python train.py --n_layer=12 --experts_per_token=6 --n_kv_head=1 --vocab_size=3337 --positions="rope" --rope_base=10000.0 --qk_norm=false --init_std_down=0.006 --lr=0.00683 --weight_decay=0.13 --grad_clip=2.0 --train_tokens=240900000
Below are experts of layer 6 (counted from 0) of a mixture-of-experts language model. Rows are named router (the router's row for the expert), gate (a neuron's input weights, with its number), up (a neuron's input weights, with its number), down (a neuron's output weights, with its number) and show model dimensions 0-63. Each number is 128 + 32 x the weight over its row's rms, rounded and kept within 0 to 255. Numbers have three digits each.
After each expert's rows: "comes before" lists some tokens at least twice as common just after its tokens as in all text. This comes from a sample of Wikipedia text that the model never trained on. Tokens count by the router's weight.

# expert 90
router:171098158114129099158166136096136175088089158096121105129144124139107096108113142127143140136106190120162162095159130154126135135157153099186148109066155136142145132154141090120214139085110150
gate0:097147150175149104126143072128121153125121111085132120062158154095119122167122176170118132098055192087130110178137135122133083108169146098135155129144105144082100141082107151128131159158106117
up0:132110128139086130058134126115113146110178095113104123070156136111085115121097171161083085076074164138153128179162177117099065125144145113116099103107177142104191144091110129081135138121110102
down0:123117160172126132158131109097057112168123085145097157156109114149178147221107161149102093067175144102127065123125102138142143149097061127164127158158128067104072060114085142125081143181140120
comes before: ", ", ". ", "\n", ".", "\" ", "'"

# expert 46
router:133149120140178118158136149045149184163134187104135062060099092162177091096116149129131148110102180145155197091170069141167146146107168079132137112110112142190096128132227062107160114173167129
gate0:190133211138072082102179156114127161116107105071145129110106112118144110131127193158126162024165149153095179128137165096190168148111122106076125161085166162121131184123144107103082150112133078
up0:183131139100152156113103096136129169130099165102083098115084126105132109165140083166095140121121097119109145065110091099121129186082179109142084177097102113161178100119119127117125128111150100
down0:163157130183139159126131148099075110143158113104139207075095187094099114111111106050167143122155179084157150141125157056151196120150109195121125146136147142110136073101157156146098118155109065
comes before: "to ", "the ", "in ", "of ", "by ", "that "

# expert 99
router:175106115168233155188157097145146150097184130097110139143099161117140083098151181168091150163118170160145203159163144120097142129176137125201084128135109108182140151174178106155143109133149121
gate0:109117146119177078101138142112147124174171082095150102121013127160116099123121143088177120102180101163120178117140144126127138052149091107116149101121128147099105128119126176128091195145147128
up0:106114142101121098113170113137077180105074127164125144080146128187106036118155063106090146140086131111124120123112094091127133143151130096144144133159147147108184119134103116098097101089122073
down0:114106110121200138143111150110143119118111126164136136153189145106170168110127101147117119140128135099133163157143133081087195171189087112113046099156174072086127129155144080139147148128141154
comes before: "| ", " ", "==", "also", "• ", "==="

# expert 30
router:177051108147170099150104072140136174076177171137111112105136167119140114122146163145104154149130159157187154123174124149170167094144182127120082115084102110208131130123212072106178137107140125
gate0:123215156143125130075115145123102172053160111103148122169119102130109110121212134168181130096107129178074130185146170101176151133109085124164160122140137091190096130138082126105172097140202127
up0:135123141146107133091127090168081124117118134136137142216170125134135090115155086173148104107119114092088180107112128116217142187134114129128158122139121101138115127111156111173201107111187160
down0:154112111100121154179088159152092121126139163174082118149152170112146176172105128055163170073063130140139152099144085153168142100114139063134117102140092123104137152145085129188084125094127091
comes before: "of ", "and ", "in ", "to ", "for ", "were "

# expert 88
router:154124201108151052124100137081125136139142130068128091136193132107155076130161190129119173117136148119103167100184152134084160178169100111138166116137104117184143095166223108100171102117115133
gate0:152093138169134111128151138148156145141115137116135122118122103102101120122125117087083059126091149122190135098070112135063097118094166086146130131161139110095200072123135146161162137085121199
up0:082152098132139152149084184143134109141194108048115146130136136177143117130129088122121133109143137134047093088190148155186167173115134094105134027144155156153052105174151089124149141146079122
down0:097123129103054128128122117124110095112130197138150158165118140223149090153071152137134097155170176133148120151165163203108139145126122117138112050156133088147084084144108104129104136174123173
comes before: "- ", "The ", "| ", "\n\n", "In ", "=="

# expert 80
router:132142196147118095167116094140184158137139187133112134088130152082114118153183145147149185106093134140151144138158134140148115131148151055156122157141080151147137092115140049127100129055122156
gate0:099095146121156145206095124142076192103112131126066117133095161158127125182093153066123126103142110151124145098124211119152140144168131091119123140174129142117122120155135153174133189056162138
up0:101121195126106126175154093152162145111150124172104130113083155168143116098086086128186167122089132091112129089151147134113145106090127150108115089094156162149143173125115183160176125102229127
down0:131209163093099108172103141142135132141117145111158184130129155131167144035036127166127127100112091140144086114158093105121120068136164116107149087110121166091094159073089162090131111122185087
comes before: "the ", "a ", "States ", "his ", "States", "200"

# expert 20
router:147130136145151103211143102086164166123153185081146127161156148134115129137137216152114186143119128083117222153178111118140125121155133086163104144111141139154105074107133155121111153134136126
gate0:133147070099137135201078090134128176114089104186098115166109181133124182161133130161154167117119136091114152116093112145137128175184123060126128110102089088087114111058118176075112132120177128
up0:122121142103139102111164181123142119122161117115123184070170115105163082100106082078166102128136176193139054138152204144135153116058158116130139126162142209188144139163092102121147139182098119
down0:137137130127103094154144065166102136121094119099054162074169081100118181128118185146129177108121112097183082096115085068116079152110097158118093104182158134179057178136133147113146165175098114
comes before: "| ", " ", "|", "0 ", "1", "0"

# expert 45
router:128140162076171068166099098108151148139121148133128120122125116115164140170168138202104167109119133163151125062134069130124109135113132100173135084134141120211110085093211061129127158102122135
gate0:164117138127115163234156147149169143144097086135142111078088100092086133114176176158139084111152159155143061130050045116110097124133107132115128101119148139154165138133154137125132122105139156
up0:102114190104132137140154161082104138143158128112099112124113120123126185156099083123102180096149115088144070122185127124120200179122142158172077159108124094134131129138106087112152158182106134
down0:147107055118132178091135069142171133172135137160101140118159071140080075124171153142094057147110114092125136167121104140136114162111089114125154099150147137169143142136078182066099121153097129
comes before: "| ", "(", "H", "S", "B", "L"

# expert 60
router:180152134135197123149098126101169135149145166070149068099177122117144111087117107141101172093103200146107196106168109119116140171124127118101128163164061161182123080107245109147129134143131142
gate0:140132088189160076150136103082026096180114133117097077120122133104124101134157145150106109059141123124140133132151132078117177108147134156123125182135117099122071105110124137145186090166160139
up0:150085122112122151114152076107157168107095051136149166103188122112113103138148136086181127128194129095094096130149141158082150118120158150143165119139097126151196123144120108118135109146131161
down0:148115110097147153151107126133114079145129092159140116136069091172059069139146130117084132140166149132125108140159178172096089163129079128087117174145137085190163184103064140179173125108101171
comes before: "to ", "by ", "in ", "the ", "for ", "with "

# expert 57
router:145088159127177119181111121121123118119154132062104097131144167112132121162191175167117174094067117156115151133114130090088151143126125102208142147105158139128098107120135112103094138089138176
gate0:160195109104145129185084107160133187172123152161124151080097149097074131181128180127113119148074150123100105163144210111115146143143172123147169106077120104140160158143091115142119169120080104
up0:139146162107091154116106146125164167118113131083087144150131149118120125154119090126097179067110150108158183175155162111071114098191083129149118114102130138128152102128091144217161176075109136
down0:128126114140087124127130122152128093199158145091104149092146155141099109115166107062145122134180139125148117155106169144102153128144163126122194131141230079189083084137143128074085121054131115
comes before: "| ", "0", "0 ", "9", "8", "7"

# expert 1
router:181124166110138028141107139132154178124124122110159108149159138139145088110105176153126102115120122181079153112159141134081121126161120038192120132096084100129135108134145112144171141117123149
gate0:100160150192140112132083146109087151129100153155149097115159144124083147072117134153106112156111146117089112131122139146129134143075195123084043109118085115078169158129103134071186109122159133
up0:105121178103158134135111110108160100135100143130094135154138137100125149146133107154147164083176109058112072081124148134139109085121119082117163117091165083144140102127203119151106104098164083
down0:118160103160152124093195112131081151146136091205132097116111112088129170104145123103132133103134145105136166156127114099159100123144103191068107109162139134144202172120199152098130155157117152
comes before: "\n", "- ", "The ", "In ", "==", "He "

# expert 0
router:142138154136118125155115147099126169115141180135114096090130115061096129179185136135153162060143165114137142137177097168091129156148116045168094137154095169089179121149136070156127149049157126
gate0:206117139137081100143133173161145157142130095161109143131155057187179129124161104095048144110071138124118118057134151152133130149118100114178097132115109190081140111132134123122124162180156152
up0:075094140149164148150101104135117097092172130126138130033120125162123106132121117108174139130162092123157151193130149145087154109196146177145132117133169093152121138111113050151163095154128144
down0:138127133106148128127119119119114138099174169109126121183126171154111103129174072114147183189094119121156036120098121067139167174080138108137128151193167135148154109128092091116167107168185096
comes before: "the ", "a ", "his ", "their ", "this ", "its "

# expert 74
router:139162185150167102153132115096144183110174170115101076093113100131114094124162164106117095059141176108134154159153066137090135139144119116159064126150113155079113096158128040128126099130123128
gate0:116129140126093088097184143150141210143145092124136099142122120156131140097144164078142109081160142131118112143120063147137142071135172124129063095094152093133132122077161096139144093184095143
up0:128144214133076135063111162099168114142161092093143143105111091123129091172104124073122137117181146106091169105193137081186078115116078094124148160125198115126107072162157110101118099162114143
down0:154141121138130112121141092136064153126155107157146153155150097091119130133183205078086138117147113154141165118108064117138127121107161170146106112115134070051145145102121163131122113054146123
comes before: "the ", "a ", "his ", "their ", "be ", "its "

# expert 16
router:152111112075185117131167094085157177090119088013111122110162151133105068127178137132122126134093113169123149126187109155147156125161107121156064145123125162168138120086122095151135099111158194
gate0:129142142117138201099155167098114166095135138068136076167150139108160125098128157126125123093156110134153155089161111091082168134125124164098141109109103153192132115171100105170101103073098118
up0:139139153118099072209139116193186074118144141111121121125153098120147145109175178138133079031116166151139101148081109092077108132098109116172173133133095147121131139117115213137113139152106127
down0:149141068087107077150125108163108096200114117139156138135135218147130133079068085164152143152134156171136134128097121165133123132133056129118130111139114107148048122105083146155107196100098161
comes before: ": ", "\n", "\n\n", "- ", "==", "by"

# expert 5
router:175139111122121147159139100098194181113092129102149151125110111124148098114089161150151129122136149167123198147196124088099147097171115120122135120143084138161101118066150029069150151163133135
gate0:187142126135079179128029102147138172094185116173211122097134120118162098096131118117119148095147094151067121120140111146139121107178165138150087135038133124096130133113143119077128111135146166
up0:164160071135134161158112164142110059153127125082159152131101140106168136136165122153079138131120123202062136146137067121141176147185131168091108159079099144121194164113094165144148108165176146
down0:177109052142198113087118129180145141133134142142151149135143166145098152164143142088094119120142112144123085112119099163109131127128148091100129155102124139089056182128178121075146116159123178
comes before: "of ", "the ", "to ", "he ", "as ", "it "

# expert 40
router:134134131118120106186057163118122174130141155064065100115099157135111110118139123111112104107111123145144158137114112162150133122172145091125098160116141163165169141092132044125150147167157146
gate0:149120175176054163163135153113134137145077174100056168149087176173162164076116127106161070146150167151173165110134036123113088130097133089141102127083087162165172134171153156136114106148160191
up0:146120152149115112190090149213165125150167067116135151177159106181120111189171168105125159139113156093141137121099212149115132108144144140135162126145114144076100148097133141173117098063135140
down0:089133136129157132165132118071149182125129097111090126117146153145131137135133121129097144178133094168145113132161134112128188089164098150049077125147169185123139118110087140136148132092135137
comes before: ", ", "ed ", ". ", "ly ", "-", "ing "

# expert 47
router:182139155119158057149128155127147152147140152096120128124153141073112156144145126137053132159083150094170147125164100146049146119147147042162080175148170154141148101121155117165157084081119171
gate0:175165095118150077128135142108122153145144188183152157140156112102100125088063134119115138149119106140141151155112096135161096152136140112163172163112156133153115128128094153148067192126118149
up0:065147180100125151138142135048132136072143112159132169157162224145153120107151117179154124151141147102088083109125097073064172172094124148098136094096137104123141100128135133113175133146148101
down0:103097059096123157155160135119158143112116162111143073105125191140123143083176165207116100135133144160126140165149118170131165078092143139187176137162127144142100157062147169070055129077121058
comes before: "\n", ", ", "\n\n", ". ", "'", ": "

# expert 102
router:166097177117164089218117110095161139095206179099101110158125136146148092202140108184134124122131122159129157088132109173133117128105169122163158128123160096203126117137127096137114115144105138
gate0:165156106180161141146128157088048164132188131126100100141129077126190114176118122139099082142066165091098150127164122143068098143118130123161126078111098104172182133056107118140083098164134118
up0:147123088140131189114141184084134194171171107127130105092122062128150118145131140136111096147106141112111147102127154116068091143163149108113137064107101086191144143135106127128063149114150122
down0:109147137115165223150156100126070115134149155142143133111100105131114140111114141127125118117136135120107172122108139205124178063119175131072193121138129148161096150197120140091127134130221118
comes before: "| ", "0", "1", "s ", "|", "2"

# expert 50
router:175072143095131063129111150092149180097096165025158098115129106110119045146138148129153132146156142140097190138158086127129144071146131116142144126095102109153111123121131101133135138078160197
gate0:130124119115143146131097184115126243127136119169101150103108058152169135141136114088138179141189119201141144159128118137146110117144138153082105147131179143090131129181170125172168157192099094
up0:146116115102108174081117081122138066098072142086116135090164139102076187119162123138127107098112132125157135146108146113094121141103103122174096139188075110106153121092127087080152130129163139
down0:134122113123147079211105112133165132150061082169124134115095104179119165120157106103125118061149112119131147177153178088167110158140140118118134145133127056095179153183095082113204122087059077
comes before: ", ", ". ", "\n", ".", ": ", "s "

# expert 61
router:169071109101210126137117096073127158150110181106140154074139167152131104107169201113140175166157170168138160154165135156139125131164110102118141151132094095154093111082189047122139122130154109
gate0:170111145153083132176093179122119124126109138183124141089102119185075208131186112078103192102107116187107155185133137100137117173132126100113112145132101103154135179113142097127108146160161126
up0:132119159167098100145129117158101109181138181148111082096131156159071104184109106126145140044156097114097141142117094100135097112136113058158113168102118122126139198078125062147120109145185062
down0:117091162058132151139204168133115156115141139151115153133217124098124161131121130127094078141121111138080182123109121148174098121122116136130020134159059126114111093168125098168119105095144171
comes before: "of ", "in ", "and ", "was ", "for ", "is "

# expert 97
router:118063116150178093137109140061100193085120185120115106178107127176139100120138150136110127140105116119085135098183129080115130105132130123155134166093067175179141134150199083127125132121108098
gate0:089135109143152127138108162072131141025160161115103138106091126147083116132154170114100191135102117126091171123092116144072125111193151124111142188068124164100189153089153171107157138111141104
up0:193105160141082104124091106143161162164102142102166104156126123104165099171078116164127124138156159121114181189168160139149177128073128138147136142193112159140079104166140111179138112103163143
down0:125165140172153147151142099052136142096088097118130092088112110154086114146148172144120120174078122118115105140142136132164135120166069109132113072113100124133071104143145079138139159114172192
comes before: "of ", "and ", "(", "in ", "for ", "to "

# expert 6
router:161109152084147045146128118067130148127128095147177111078153123128125132163171125172129157176117127121150126081175116168138118123156147143198132090122114125140073143139228104130122113109070151
gate0:096083143148144122138086209114178110137113138080071113133123119115103111148193142081148143049181157113128142125146118082202127152093143108099136135148129105116099081187120194153119101142155129
up0:197185075160104113104159121170147141123173110144170156134123145092095107064094116107131063135108195125145092146164158128100078093092100160171133122165085159113129102113100099146133076165123126
down0:159150114104118168130127150110149104042165130123118104087148074143157120135168131085184106106098152167114175111112137187167092220156097072127114082123109137087172114109112119125159125122129120
comes before: "| ", "(", "and ", "was ", "– ", "="

# expert 56
router:160129100116120104198130116119150112117132142115082136138150130159135131136180179149126198125042125173108191168147077052126114155116121109157134157119147154142069143131206110146118139150129196
gate0:200166136129150099137110091156087145157090148107122091093119149178236159125118122103136148174088151136137142145119189063110130098142174105120104140122143132128119114097115122126052170133139154
up0:156132120154077111140104138129091158139085149196124096060161159179241162070081124136146101120106175110111127133106132095140116074126180118133084160119101089114099113095111107154135112139133150
down0:169101107102142144189099120224152101062170152174099103123131184108145089181083125114161126140178119131095168158066161120124153175127115124064122165108076165163126116111098150126129117157156077
comes before: "| ", "|", "0", "8", "7", "6"

# expert 12
router:128079159071127047156126111025151141139122142108119103145125135104143104136161152183138134134069099074141138086182133135137110144157135138189073112107157126149103132115145110099139177064123171
gate0:108105109119126138149126154119109132108116155143136108077082147091146117137112095130167144117160084151135248097128158085152079100110085086134186086121168142071175136098133132160136148104076136
up0:159163157099126146127161139192139102041090130108144134194118135129132087115111129124133178110164094127218113163125108123083115101157097149109167102124132110154161158134168093093047117136113125
down0:155202123127106165109142175084111163068151084185086179124146062118087092091126165125132140126136179154109170144114121165197111162135123083197136093097112113125147123089135123129114122191144146
comes before: ", ", "s ", "\n\n", "(", "\n", "\" "

# expert 63
router:154172126149168076144130114073141156089112134070142076122130153126093124096149168140056156141114173136116195123157156085148143159150125088209091107132163128102123074118128129157098142136110135
gate0:117162157120137107161115021133097140094143141122142104115069100084137100125151128047119134147141138105116091111171122141096160189194159117114049131155156134117142160125119160117137105123130108
up0:130090126162125127117130183120152170187094147130161158170221079182141145179160151206152120076103141142093147078118151139121113104110132146194110127120089098127111033089123118133137118146147148
down0:126151116081083090158097123131091144131128135185098144119159171152210099139130111164192118149142148143130076106120141150106116103135119097138154124151150136098135121143099051174037164097104137
comes before: " ", "0 ", "1", "1 ", "— ", "0"

# expert 116
router:160158130093153063168095134082108166145110133142136111107142132123144126152164114172107127141096138144117109092144122143163087131123176162201121094117115135161106133160255119108123145134090126
gate0:061087089178153081153163147145163165130123153142100085167087098130052161139084130133124127137125152161139146130154069138074122180097144135077181148106193060154164074146111179089147087178088114
up0:133164105187134102110114123177120128114147117138093079125116042138156153098072092117136115096137173110138135104155157161144110037134122146102171131138176102134137078125113135208177111168096083
down0:113165159168156113096146138106141152108143127183120095156129128150103098106141118164116089096103172134164124169095126132178110161123122155130116182162134087130143103128026119094114131202131098
comes before: "| ", "(", "H", "B", "and ", "K"

# expert 51
router:118157123094127097132145102043111150109144182093102127142133154113111098152146095127138101133093197104208148151139080104131178112154124108185115078132093107216172129148159103117182092159083127
gate0:193155059151097137098159163079095168198133133172095116105143133069192155103115128164089159108097117131099149196126163137138126128120169151145075085112105133114136141114168118159173052154137133
up0:153151100143141173120141134178132186121178058090148106127198065141161188173123115159129118115098191132184102161186075110127110141112104148100077079144131163088122135141077124100117135158156163
down0:101159155110115140138080080141136161167155170163111113128148143155142165142130099146135111119134153114089110158146064094098104091143122140115131087154160145108152163130124139134121204128120158
comes before: "and ", "but ", "which ", "the ", "\n\n", "including "

# expert 123
router:122138133108184151157126150097114170136097166083106113115070131102163063094136110087130111164132163129128178126177133130083138160121137106127120140107093124150133113103196111143132170102138189
gate0:173198131093160176185139095154126122135106124116109120153161093090130127082121127111146089123140147127196138108092111139092089088116116121124097148108111149161078118115103125061146142102171179
up0:107141083100116095130184038108164121123095121096137119083111158130098146090148147144102136067120115122124089115123133135131140090083136130124113096206143133138170083110091099119142131092161126
down0:149192116148136080172168116088124108131138106095127163165115145116152067083166163105143148159128144143153146168149118189165154178145153111101117083103110140093120105144111008116083168197124076
comes before: "ed ", ", ", "ing ", ". ", "es ", "es"

# expert 118
router:188086111107149111121098100064129139090173103127158140096149114138177122143144153108148179154181145115151153168162150177124131118157164108174167122128135099185092146107199073108113111166092137
gate0:127145112087091130148133123184160146114101119166135109133162135140110128074134090110121085121141136142178180184124095117143095155123141117154018193051097128121100120160139125072116097161106101
up0:127119156113205154127132156130094122160124156135096140108138148152140117154118120124135161158117103119116114105103138125114171049117092148092190093190203152132108145188077104134151217111147188
down0:142218099092156072152121133105137030095114139065143090114114118109168153104127140157103105160130072114108163131189130081028108141135148094111168151075151111084071133124127148123132153150069156
comes before: "of ", "and ", "in ", "(", "to ", "with "

# expert 64
router:127044140105123096133098110125111125100153159141143148131150212110169171111150158188155148147140142155133160159165148125140141122176151087134130101126110172150092110154203061166110151112108130
gate0:110102151107030144139136086168126143128098109135140117120118097185134152118115144161134189098159107079142118147158132189121127140200128102142124158092136133063198143165162073140170095177075156
up0:104109141102125083092134154163174143158124082121165146114061142133152121128094124111113179127150119123082154169173183115153152119192109094124133111112155075134151174141157106146177117174072081
down0:129144088103122148148107163153140164063162177162112114153203167125135108142136157104143129134105168187091125096085153149109128111075202141095167102113110146112178127179099129104104168166146150
comes before: "of ", "(", "and ", "in ", "States ", "was "

# expert 78
router:125088148099132107147102080080163155136100172125172089073134142111158122144158173149121165151137116191146126070152149123108109103123163122162146104126110116207064127100244036141106139106095124
gate0:192109122068108159145064121105098167176162212101177149139102126122168149158141135134147130170133096098113157107107159095056113183104135097140136145172136098167144135084117133141169110134175112
up0:092142170129151144087145168120129136129125148146147140140128110134124198127151142156102133067129115126093090141126093069150183135105110157155166180132090197063190188101094101149104210108153152
down0:142135095151113156205148177157170082170143120090142121127133147149170107120062111137168130081132175168155188096140127130096135074145197145093155090087081132191170135142137086087100149183120088
comes before: "| ", "(", "and ", "in ", "was ", "H"

# expert 67
router:217091187108179118163113082127164139121168137099148118081109133165134111115091139162123144049105142113139166168189138143083155168148146153123121127094112090146127117138178114123174172145139189
gate0:117155161203168146149079097101112147134139113158126148127097143172122119119095131132117116086126090143135154155135123075105134191171113128108053103103165133100043144132112150103110155146073141
up0:094094168176141126167122139110178142139146118130122156116103129170134180124120127143125092115142092146092165163116157124070127113169093155056107115112165072152056114103116161212129143129149142
down0:062119167187155118160131145144090106084088169054130145152161116101188136149112103119144110110178138066157103108086106137142139129100085131107148147164118121132107122116126159169149152159130103
comes before: "- ", "| ", ", ", "\n", ". ", "\n\n"

# expert 22
router:149104151104138055171068161092196155134155135058142136121112123154126140100145143136157126126125121114098149106136097130179095123146143090131131119142105139113132142086169116167184103137081210
gate0:102086156079139118139115151109156140149117125060121108143125103125153129044111115149130124096122077139071203157129182105178098125119099132102089101229136145170113169152145149130146131164143136
up0:069109136138123104069125079123029112154152049196147183149104115161148148178133193142153119130115144164156116150153118111117095085162168122105120080045123117135116122089157119149147142119172152
down0:130121170117101112130087175097119161184130201163143162108111184159140154098114174114123118125129152176166137114121187091198100109108101149180151071138131135100166129152126141122126109123076125
comes before: ", ", "s ", ". ", "ing ", "er", "-"

# expert 26
router:202138171136138115174143090093115154095136168105101105105169133111100114135154167118110205188083160135169187093169127113123116150158160104147147106121118163138115101117187137127113140105145185
gate0:118115146162108151172101103094102084102090170104152100108138109084088134117190160138098105179136176104160083104161100094078145143110138086110142113109081100091148109156123124112111102127132128
up0:147124139109149175112159099126103155192179116139134095082121070134128098131110097131167136114158112196108198169059112180139155093111096130141110112144183128145146156126099130132133126107125094
down0:095112118185100119105145143142190145097116094126101122148146098125143142160125082167201099144139169057140121094157164162089127162153092060129158129131156097129104073120139126108120163083113156
comes before: "| ", "|", "0 ", " ", "(", "1 "

# expert 24
router:140184172146144042157130096078143174114130166059122109132160140106097130148119157129080144138089144119143202077215122124151143143114139087179117081106164126138116096128121124155104125140116165
gate0:075166215113139163126172105125169144100126145188139118124119133086111181142105102139073113103195159188119188159082141131143138085142126188082060114152074123130143119182112090173154150134101116
up0:099173168147139123115160136128089167105070094137097120153114131100100141106087127103046106143130144195092224156157100119097107153153123182100089125146105113139191124172139131160130094172092128
down0:063182144109142122116120148090128146088159088096167170113141085156142167059108136125100131154158083170102123125147168140144168142079163146141133110102171145075158082142053156172104140134117076
comes before: " ", "0 ", "1", "1 ", "— ", "0"

# expert 41
router:163143171088141124163153160104141195152123125056152089139150113130165096160141191166107168100101200196145167138144140117124126129149122130165166125139125120145092112142193112132182132109099112
gate0:102110097104186145108109107113156094143143123116115172147109088192115157146119121088133136125156246162102168149193112083171073103181067161177148157179136167086139185127159130120129119117096133
up0:134174222195103123162154132134123186091126152178108163136122154130137107146148130124113165129130083064136107049090149127104138137093111140086110049122109093161105186138096127112140110072169174
down0:120092154120084154091115135108113126088148105142169123127121111124116094182081182168162142144059122185096127095143121106134124080134108106165134107141109139143174131172127023128163115113092120
comes before: "The ", "- ", "In ", "\n\n", "| ", "He "

# expert 11
router:178125103118150145148140157107082136108147179120111079133146159122135057132110148123112156149132126100146193162153126140131173118144138100145111129092118124145072123147186112133128121130139150
gate0:150100151138118167151154130161105142112061096080126102149099100135149095108107184148118075134168107092128114149155127133105140124114152104139110151082165112115105143145082110128144146093090127
up0:143105146092141095167115157136113086159162125127114100130153146141197174099089100097150180163138108177145095128089168118186146050131144088162150083129090050147107111137058134114178164153147132
down0:159149072058166150164115170091146151106164126093038120155076110110121124145132131158205138065064132070144144128126062143101130135140120087096055107154076091133096131189130147141201144135150084
comes before: ", ", "ed ", ". ", "es ", "ing ", "ary "

# expert 124
router:111113131147173103186126145140100138129121161067092086138075147102132157165140134179060156132116138124082162157188139123160135126183119089186098161082171139132086135130165099156134127141205124
gate0:151099156136125137201088099142106072117154124120126100153134078139102091110106147153189130177058093145086080107168080159116174080165121099128154142144147128129077097091096108105145124181143088
up0:111113098088061095087083119078129127099138110124135082124101119157183133091127118164078125087144081113150126113148174149136143117128167131161102187085118080062169104106083143100133103093114141
down0:089122120075137173086141157136135121147184126134119146116131097222169119126119143128120106165114150144180072078091125168098128125080093107143139140184082114120151133047104144170060132164088130
comes before: ", ", "-", ". ", ": ", "'", "ly "

# expert 79
router:137120174127172075143172078120184165090147154135123086119122142145182082156143121103124139156096126123168164076182143120158137153162113120148095087090156102115109121163159118111137143118150198
gate0:064178145169130142147073110129158142186135134123150119138171102125188026126133091073078164073094113110138166178172121111111065118130154150110166124122133109122209145154145112148195161110141187
up0:113136073145099154153094127169101126198136084087057133120060170108148105154135080130102124155125151198116101062109097115147094132163150147164152064170129115178153118179137056206120146154164113
down0:113155124176110155135188062048152123147105076136112054103090129173198103091137140175104120075148091155111121126094140148169137150144093140121116151166112122102098121148151111099089150162111131
comes before: ", ", "i ", "a ", "a", "o ", "i"

# expert 25
router:131098179143115130175137143123133127102132148041198140140153128099158126159150129165158148150163137126122198130166091115152155147133136134173141125149140177081101061132142124161082121123141207
gate0:127121169138160134166180120136192109128123099116123145168132141206124126124130160226143140126112173112120160152180111057141108073119131112152099114154105149115134090080086132199109093128113141
up0:099139104113155128120118093084120160106141054112129092144142112111165124169113137069104127136123112110178105148182152161146171132132167125098145139107066074110084095162094113106161131194133113
down0:198154169110106147134128080124103137135078115075112094110133070087095096176129142111141197136141149117056168105145132132124188102160158148133112142130173120121142171123183148151157184106155100
comes before: ".", "–", ",", "; ", "% ", ", "

# expert 93
router:125116141114146102132054106110098191108106113132176122073109113152195154102094148145147140138103139163127147124155120108135092085171131060140090133099110086220146145128174122157168111123142105
gate0:083168123072160137207139080116042103136143120126161160146146160158134120168121173165132106118109145159046085139115129071149091154170098124178110065140101148099131099102092141117122131141188109
up0:135117114131146079172105099154163117077179199146176162131072183148124140077138109119117159149167127151118136119097163067150139130207155122124170098161109104083181065128143105140173143120127050
down0:203130119152150169197163122201179073131124181086149133136127136155133136153077090192065144114142163178114129054133133155089161138192126083193094113171125143139127102110106085158168100152135124
comes before: "\n", "The ", "In ", "==", "He ", "\n\n"

# expert 113
router:166076142111158121176104119096148147132113132134187126080170163111137103114160163170101189143099107143114136170181131137139104124106210104184133123127152114199101126081193064166119118178117162
gate0:132143126127174100165163171106149152167140115129091129189162093144121127127160143111159174096054139104127090146111135073100193098164155082102127160137106108127106169133175093124129057157121104
up0:148096125133127142132100115134092105068124107133092136112117105124146145157094161170078181149101112143105136146110124104123115152176119088131188094090194125091121199134150124083109143134138063
down0:145122164129151129142136151163152142109143127127115183159151226156169159146129135098121123102108060093113138161105132186194077071115170167095166139102080134089038117110133088082115156151159126
comes before: "| ", "(", "|", "of ", "and ", "in "

# expert 32
router:088116137112161083147130122123139157146165138092137085136136153159117120130145106155123135159088164158142169104182128145142145127130144156177153083076143093136086152101142112074116094098110174
gate0:161145158130136137135138080129139125091138128177128141135158132186125088123158090173043172138177151151117068166148176160111095124128129166192097061099132136134186139129155093080080111139153141
up0:152091154135185093135145114151141141118133106139104141115119122166149073166149091166095206140026146133081120134117080048104107145096171111115123180127125129102106110069122171128154113094155129
down0:046138152176126171147149086162050118111169153140182143135117113139092109167166140122113172087159133154122160161117117144135124139179101121127173202123121105142148131087119133083045138122110116
comes before: ", ", "s ", " ", "i ", "a ", "a"

# expert 68
router:124116162099136130162127089069104120106105119039095107116132148119185157080180190162138125079051107137122149129137092140134166157122122097177128135116133141172082096150143159125082107112089176
gate0:103105153139157132163145148029132117110155121130175089155127140171111190139135173193080118184076162167134071128122136118109170086156126139146084166078089145132155168135147098150095135107168123
up0:160100121127143147128146111167127161089097149132170115118152095170146108106124145121204130086113183087159200166096086067162146133133098150165111121114139150118122155144193133088111117126092131
down0:128179109153126102159097141159106102141097119096185067084125179103120145120116083138144074089120188129114110148086093133150109097093185091192124124133126102109122091181133121226135146181012154
comes before: "\n\n", "\n", "s ", "000 ", "0", "8"